{"router_bias": true, "norm": "rmsnorm", "rope_theta": 10000.0, "init_std_up": 0.027, "beta2": 0.98, "lr_head": 0.0113, "max_seq_len": 1024, "max_steps": 5923}
Below are experts of layer 6 (counted from 0) of a mixture-of-experts language model. Rows are named router (the router's row for the expert), up (a neuron's input weights, with its number) and show model dimensions 0-127. Each number is 128 + 24 x the weight over its row's rms, rounded and kept within 0 to 255.
After each expert's rows: "gets" lists some tokens that make up at least twice as much of what it gets as of all text. This comes from a sample of Wikipedia text that the model never trained on. Tokens count by the router's weight.

# expert 8
router [124 118 120 137 169 143 132 114 167 128 114  66 150 151 138 148 161 116 161 111 129 120 148 135  83 105 109 180 111 121 117 149 128 129  87 106 140 176 144  80 121 150 170 164 125 164 116  96 155 145 108  72 154 121 132 143 146 117 133 147 150 106  88 109 128 138  97  99 133 142  94  94 117 123 138 118 102 175 140 124 120 139 136 142 153 142 116 157  82 111 148 108 125 136 142 154 147 137 118  90 151 117  90 172 102  97 106 120 127  96  95 115 120 153 118 111 123 126 147 109 105 129 135 155 125 145 192 131]
up0 [102 149 106 133 113 154 128  93 148 158  93  49 126 115 120 135 167 142 143 108 109 150 109 145 113 132 141 152 116 156 126 117 117  88 114 118  89 172 143 123 139  89 131  95 134  96 102 149 106 154 111 136 139  91 104 144 126 140 122 148 138 106 114 128  97 116 129 128 109 127 150  85 122 100 129 124 106 154 137 111 160 138 155  84 137 117 134 121  98  66 196 102 133 168 101 157 115 118 142  75 111 138  93 154 166 145  83 110 128 145 121 106 116 118 144 150 107 108 133 146 121 112 102 150  97 157 126 121]
gets: "2", "1", "3", "4", " by", "   "

# expert 29
router [125 163 121 144 108 166 114 119 174 114 121 114 131 149 128 149 155 200 132 102 135 132 103  92 118 150 175 128 145 114 124 165 105 136 141 123 157 111 126  78 100  97 140 159 144 177 128  93 127 137 124  87 140 113 139 142 158  99 116 129 151 126 103 146 124 125 129 142 126 108  90  96 112 118 182 136 101 137 165 111  99 118 140 147 149 123 120 128 108 103 152 109 105 123 131 157 156  56 123 134 136 139 107 118  86 121 119 142  94 133  87 138 169 131 135  94  68 117 145 111 121 139 130 156 147 167 133 130]
up0 [ 73  98 139 126  97 133 140 120 107  92 120 100 116 164 118 156  86 142 188 113 153 117 152  94 105  90 123 143  97 137 105 122 115 130 158 165 167  75 147 107 108 108 127 175 166 163 146 131 143 118  95 147 137 164  80 158 143 140 114 156  94 122  94 137 145  59 115 144 140 160 113 126  91 118 145 111 113 154 123 134 141 110 178 104 150 136 144 124 115 153 157 143  93 135 145 125 128 124 119 142 145 134 128 128 127  82 154 123 119  93  94 138 132 145 135 123 157 145 155 105 134 138 120 120 152 109 123 127]
gets: "0", "1", "5", "2", "4", "3"

# expert 60
router [117 122 123 142  95  85 161 115 117 131 119 117 155 141 133 132 151 121 150 118 122 112 133 155 116 121 140 129 115 101 151 134 132 137 112 106 137 189 157 114 102 146 154 159 136 123 132 122 148 129 125 147 156 113 164 164 146 109 159 161 154 159  88 147 155 132 108 116 143 125 181 117 118 107  92 128 121 151 122 112  95 130 146 156 162 167 104 200 158  86 140 112 138 138 100 155 137 114 111  82 144  91 104 107 138 107  92 103 141  71 109  91 162 147  92 107 136 138 143 115  97 138 158 130 106 167 160 149]
up0 [102 119 142 112 151 157 134 137 106 144 152 135 127 171 132 115 125 136 125 124 146 115 128 115 168 119 114  95 133 110 118 127 120 132 149 137 148 117 176 130  98 182 133 152  83 128 120 105  84  96  98 157 145 126 121 105 137 147 138 152 138 141 131  92  88 140 122 133 152 134 149 155  75 125 132 164 123 136 127 122 132  94 137 137 134 139  73 141 106 136 200 130 169 151  70 102 136 159 129 126  98 151 151 142 163 113 156 135 120 134 125 126 142 118  68 112  79 138  99 105 145 189 144 152 145  95 124 112]
gets: " ", " that", " as", " which", " has", " also"

# expert 66
router [ 71 165 129 171 140 170 165 134 141 113 137 115 130 137 134 129 132 158 149  92 168 142  99  89 121 158 109 108 140 109 109 141  82 121 120  75 144 152 155 111 137 151 137 165 148 169 119  98 141 152  68 148 140 104 125 131 156 121 189 121 163 139 117 124 122 135 127 111 148 130 125 138 119 119 104 181 138 128 140 133  82 179 119 121 148 130 137 122 107 102 135 117 120 134 154 135 129 115 139 146 132 107  97 166 124 127 135 143 148 130  77 117 158 159  90 125 127  86 139 128 121 128 151 141  71 131 169 129]
up0 [164  99 125  89 128 125 114  98 109 114 113 121 122 139 129 115  85 117 137 124 144 127 171 113  76  99 115 142 142  96 124 159  91 133 115 133 122 107  86 107 106  88 131 108 124 121 149  95 137 159 134 114 126 147  94 168 118 157 146 145 122 126 144 155 119 167 102 115  86 143 136 145 146 120 129 105 131 142 107  92 147 146 121 126 138 113 210 130 124 136 141 117 154 101 132  78 182 151 147 120 132  92 202 144 144 129 127 104 151  81 147 103 152 174 125 106 123 152 131 123 138 140 120 119 140 138  82 128]
gets: " in", " to", " on", " for", " at", " by"

# expert 47
router [126 178 132 132 109 127 125 115 183 124 114  84 146 161 142 146 162 134 133 106 156  78 134 140 149 118 177 161 133 112 155 140 122 100 124 106 138 129 145 149 112 106 186 150  91 105 136  67 172 126 118 134 138 125 152 150 143  99 133 184 132 106 107 152 141 159 100  99 131 133 136 133 133 159 171 125 109 156 150 152 173 130 118 128 131 151 125 154  85 104 135 115 121  99 191 135 136 125 177 148 151 124 119 106 106 125 139 101 121 111 117  87 128 116 125 118  94  95 146 128 103 142 122 120 137 161 126  99]
up0 [144 110 133 120 160 121 112 152 128 121 118 130 168 156 113  88 131 108 120 141 128 158 121 112 142 143 142 142  78 119 138 114 124  75 128  99 129 101  92  99 145 132 151 129 142 112 173 127 158 161 120 126 131  57 112 110 151  85 149 134 101 121 128 144 143 129 163 149 107 116 147 114 120  93 130 107 137 164 177 152 168 185 158 127 154 109 146 148  88 125 133 139  90 103 127 158 114 154 122 112 125 144  92 142 143 114 111  92 159 142 128  90 146 148 111 154 121 104  93 144 119 134 112 161 159 115  64 105]
gets: "am", "i", "on", "ia", "ton", "um"

# expert 52
router [103 134 102 161 178  93 132 132 105 120 108  58 152 148 116 163 135 159 157 116 140 107 122 172 112 106  95 143 126 123 162 155 123 179 112 134 150 112 161 134 136 163 160 168 129 108 125 113 118 128 120 128 167 113 146 133 139 109 133 170 153 122 125 121 181 163 146 116 127 158 117  95 112 119 175  98 149 128 113 118 107 117 140 151 144 118  89 175 154 110 127  99 114 100 115 141 152  90 175  93 157 118 110 156 122 105 101 103 125 148 122 131 163 127  88 122 110 119 132 128 101 132 141 130 112 139 155  87]
up0 [116 131 109 141 163 171 111  91 161 123 105 126 140 121 144  95 106 126 175 111  76 158 145 170 129  85 112 129 109 105 131 182 109 157 132 141 155 162 117 149 157 131 173 103 124  96 127 154 110 124 116 127 156 119 150 131 166 184 109 119 135 122 145 117 156 153  95 103 127 152 140 121 155  93 147 145 123 147 181 144  85 117 149 111 149 123 132 129 156 158 165 107 144 137 116  76 132 128 121 124 140 112 119 102 151 171  88 147 153 145  91 141 104  89 121 148 141 128 128 152 113 144 136 118  93 122 133 100]
gets: " (", " ", " was", " No", "(", " sub"

# expert 41
router [123 162 124 117 107 168 135 114 128 104  93 119 136 131 164 124 150 130 132  95 138 121 105 140 123 129 146  76 137 121 161 126  97 135 120 103 171 139 123 169 106 149 129 144 134 197 151 122 133 119  78 155 132 115 128 146 139 124 130 132 104 147  68 144 108 152 111 127 159 163 179 103  98  98  97 149 167 106 133 143 126 149 167 167 140 159 111 133 134 129 126 125 109 121 107 126 150  91 145 144 152  75 119 134 139 115 117 123 192 138 122 116 146 143  75 119  85 130 129 113 106  90 132 134 102 140  95 166]
up0 [123 157 118 111 122 134 139  89 153 135 118 119 152 115 108 130 135 106 113  99 158 142 106 132 136 211 173  75 133 178 129 102 138 130 131 121 132  99 131 162 134 150 155 135  79 173 175 156 141 162 100 156 178 140 133 131 162  99 117 107 108  97 118 144 102 133 121 142  95 109 121 122 105 124 129 140 170 182 123 166 150 155 129 175 191 127 151 114 133 144 132 127 145 135 119  88 131 134 134 153 148 133  93 126 117 122 106 131 135 127  98 132 132 144 111 116  97 103 122 108 109 101 144 117 117 153 100 108]
gets: " of", "it", " for", "id", " to", " in"

# expert 56
router [106 107 112 124 143 123 143  98  78 132 110  98 145 137 111 119 128 157 154 130 141 107 144 106 110 131 111 155 123 127 118 145 148 152 131 125 142 142 145 116  91 123 177 193 138 164  48 151 106 181 119 141 151  91 153 150 156 105 151 114 140 119 112 176 137 134 121  82 136 147 129 113 105 125 154 125  87 153 115 137 118 142 147 135 166 130  98 191 149 103 141 125  90 118 105 160 153 121 111 147 123 131 146 163 104 112 117  87 155 119 114  61 137 142 138 113 116 136 140 114 117 111 151 148 128 122 156 118]
up0 [125 124 131 136 111  89 110 118 154 134 112 118 113 151 127 124 171 164 141 138  96 105 131 136 136 144 163 136  99 106 133  73 181  98 123 113 167  85  94 126 133 133 152 132 129 190 133  98 146  90 126 109 154 110 139 160 173 143  74 146 132 108 113 149 116 132 146 149 153 108 155 108  84 149 125 126 153  92 150 101 146 130 134 143 128  93 140 137 126 154 113 120 128 153 106 152 136 147 112 122 123 157 113 104 104 114 124  84 134 123 132  96 121 168 157 145 116 173 133  67 132 134 154 163 162 123 134 176]
gets: "1", "2", "3", "4", "ennial"

# expert 11
router [142 132 125 195 125 125 154  69 161 135  96 124 116 113 125 147 134  95 139  94 145 147 112  81  97 101 177 157 181  92 123 131 100 113 150  84 147 118 167 132 114 114 134 135 119 140 119 110 129 138 108 114 129 112 134 125 157 113 114 172 130 100 112 138 125 146 129 120 154 139 128  89 115  90 146 145 148 122 142 157 125 146 140 152 133 141 141 164 122 146 128 109  98 116 161 142 142  72 123 162 140 109 105 114 129 124 103 136 167 125 142  71 170 128  52 112 111 128 104 111 110 105 148 150 117 140 157 136]
up0 [ 90 148 112 153  99 190 117 126 163 161 112 139 128 107 107 118 122 116 135 155 124 101 143 123 148 137 166 101 158 131 162 149 105 102 140  80 136 128 103 163 156 103 139 163 151 157 124 104 114 176 134 156 140 193 108 148 160 148 153 124 125 101 102 133 108 123 117  65 138 104 116 114 171 122 120 125 130 119 131 106  84 128 139 115 117 147 125 140 115 140 127 103  99 134 125 165 140 149 115 100 102 121 120 134 151  87 117 147  92 137 140  92  80 157 156 149 165 128 136 128 123  89 129 174 162 149 137 122]
gets: " and", " of", " to", " or", " in", " from"

# expert 53
router [111 125 113 166 141 130 120 145 124 103 102 120 172 142 131 153 138 143 145 131 151  99 130 128 108 120 116 110 171 110 163 141 145 107  65 111 121 118 163  98 129 114 133 161 155 150 123 152 125  82 127 110 164 100 152 139 146 107 128 174 142 162  85 121 155 157 160 102 122 137  80  92 120  99 142 163 110 136 111 142  88 156 137 133 160 153 103 157 183 121 145 131 113  96 104 128 153  91 166  72 164 132 102 119 122  93 118 120 109 113 113 123 179 128 114 123 112 121 126  88 107 108 142 127 115 161 134 136]
up0 [142  86 148 153 153 123 124  85 159 119  98 158 132 149 110  78 138 101 125 100 131  99 131 101  98 124  85 129 156 144 124  99 151 164  78 108 134 105 145 179 100 144 133 105 105 119  88 148 141 121 153 161 161 109 133 112 119 147 130 147  95 142 127 127 129 138 139 136 141 140  95 149  94 103  94 160 160 161 140 132 130 117 162  60 186 142 110 122 127 158 107 128 134 115 132 151 127 120 120 144 107  92 123  78 166 104 128 110 111 129 108 125 106 142 115 132 149 107 133 109 155  66 133 145  98 136 124 138]
gets: " (", " \"", "==", "===", "|", " =\n\n"

# expert 61
router [127 119 145 163 109 164 131 146 176 105 118  68 130 145 148 128 169  84 142 124 149  95 113 118  66  99 139 156 105 114 155 159 123 125 100 116 127 115 109 135 104 118 128 157 135 127 117 123 159 121 128  96 150 122 147 185 151 116 138 128 140 141  74 119 157 141 166  84 106 130  72 108 110 111 134 142 125 141 135 152  75 149 129 127 145 140 121 118 136  53 146 107 124 108 106 135 147 102 111  69 142 129 129 118 106 129 124 108 116 113 123 105 173 157 137 107 110 112 126 115 126 135 129 132  83 163 118 128]
up0 [119 168 201 111 134 109 116 126 142  90 117  73 175 121 131 157 140 148 167 127 126 152 137 149 106 134 116 183  67 152  99 130 147 134 169 125 130 124 118 160 139 116 148 152 119 122 119 149  86 121 118 105 135 131 132  85 137 111 153 126 109 146 131 133 196 158 152 136 114 174 143 122 112  84 109 159 148 132 134 125 136 152  81 119 125  94 148 117 143 122 123 172 106 134 107 116 132 156 101 119 158 122 106 132 135 113 133  98 133 134 136  87 127 123 136 130 117 145 113 130 109 178 136 154 117 129  71 147]
gets: ")", " \"", "\"", "%", "'", " —"

# expert 24
router [106 113 142 119 118  89 165 129 129 118 119 143 119 147 178 139 146 186 133 108 155 143  72 100 132  85 146 121 146 124 112 156  74 147 143 131 138 108 131  95 104 112 104 141 105 149 124 147 126 112 145 139 139 127 133 123 125 108 127 163 138  58  88 167  86 135 130 111 134 173  83 146 132 122 147 155  88 131 141  80 118 131 180 126 140 131 117 127 117 135 142  61 134 115  98 162 135 119 176 124 123 112 136 120 125  98 110 115 118 126 102 145 130 157 118 114 101 118 128 148 115 159 144 135  93 174 131 108]
up0 [ 95 126 111 147 145 108 115 150 108 116 110 164 128 140 122 113  99 141  99 138 163 146  70 180 143 122 112 186 150 114 143 187 168 149 134 113 121 106 147 130 103 133 117  88 143 162 138 115 119 112  99 109 135  97 169 155 100 150 100 141 148 170 104 157 152 128 159 119 140 130 135 156  85 109 140 149 162 150 138  97 158 138 164 102 136 156 113 144 127 113 117 100 115 177 104  94 152 119  87 111 105 126 129 128 114 128 103 138 120 125  99 149 109 121 142 132 154 152 121 136 121 129 155 110 158 178 172 148]
gets: " first", " a", " two", " more", " new", " other"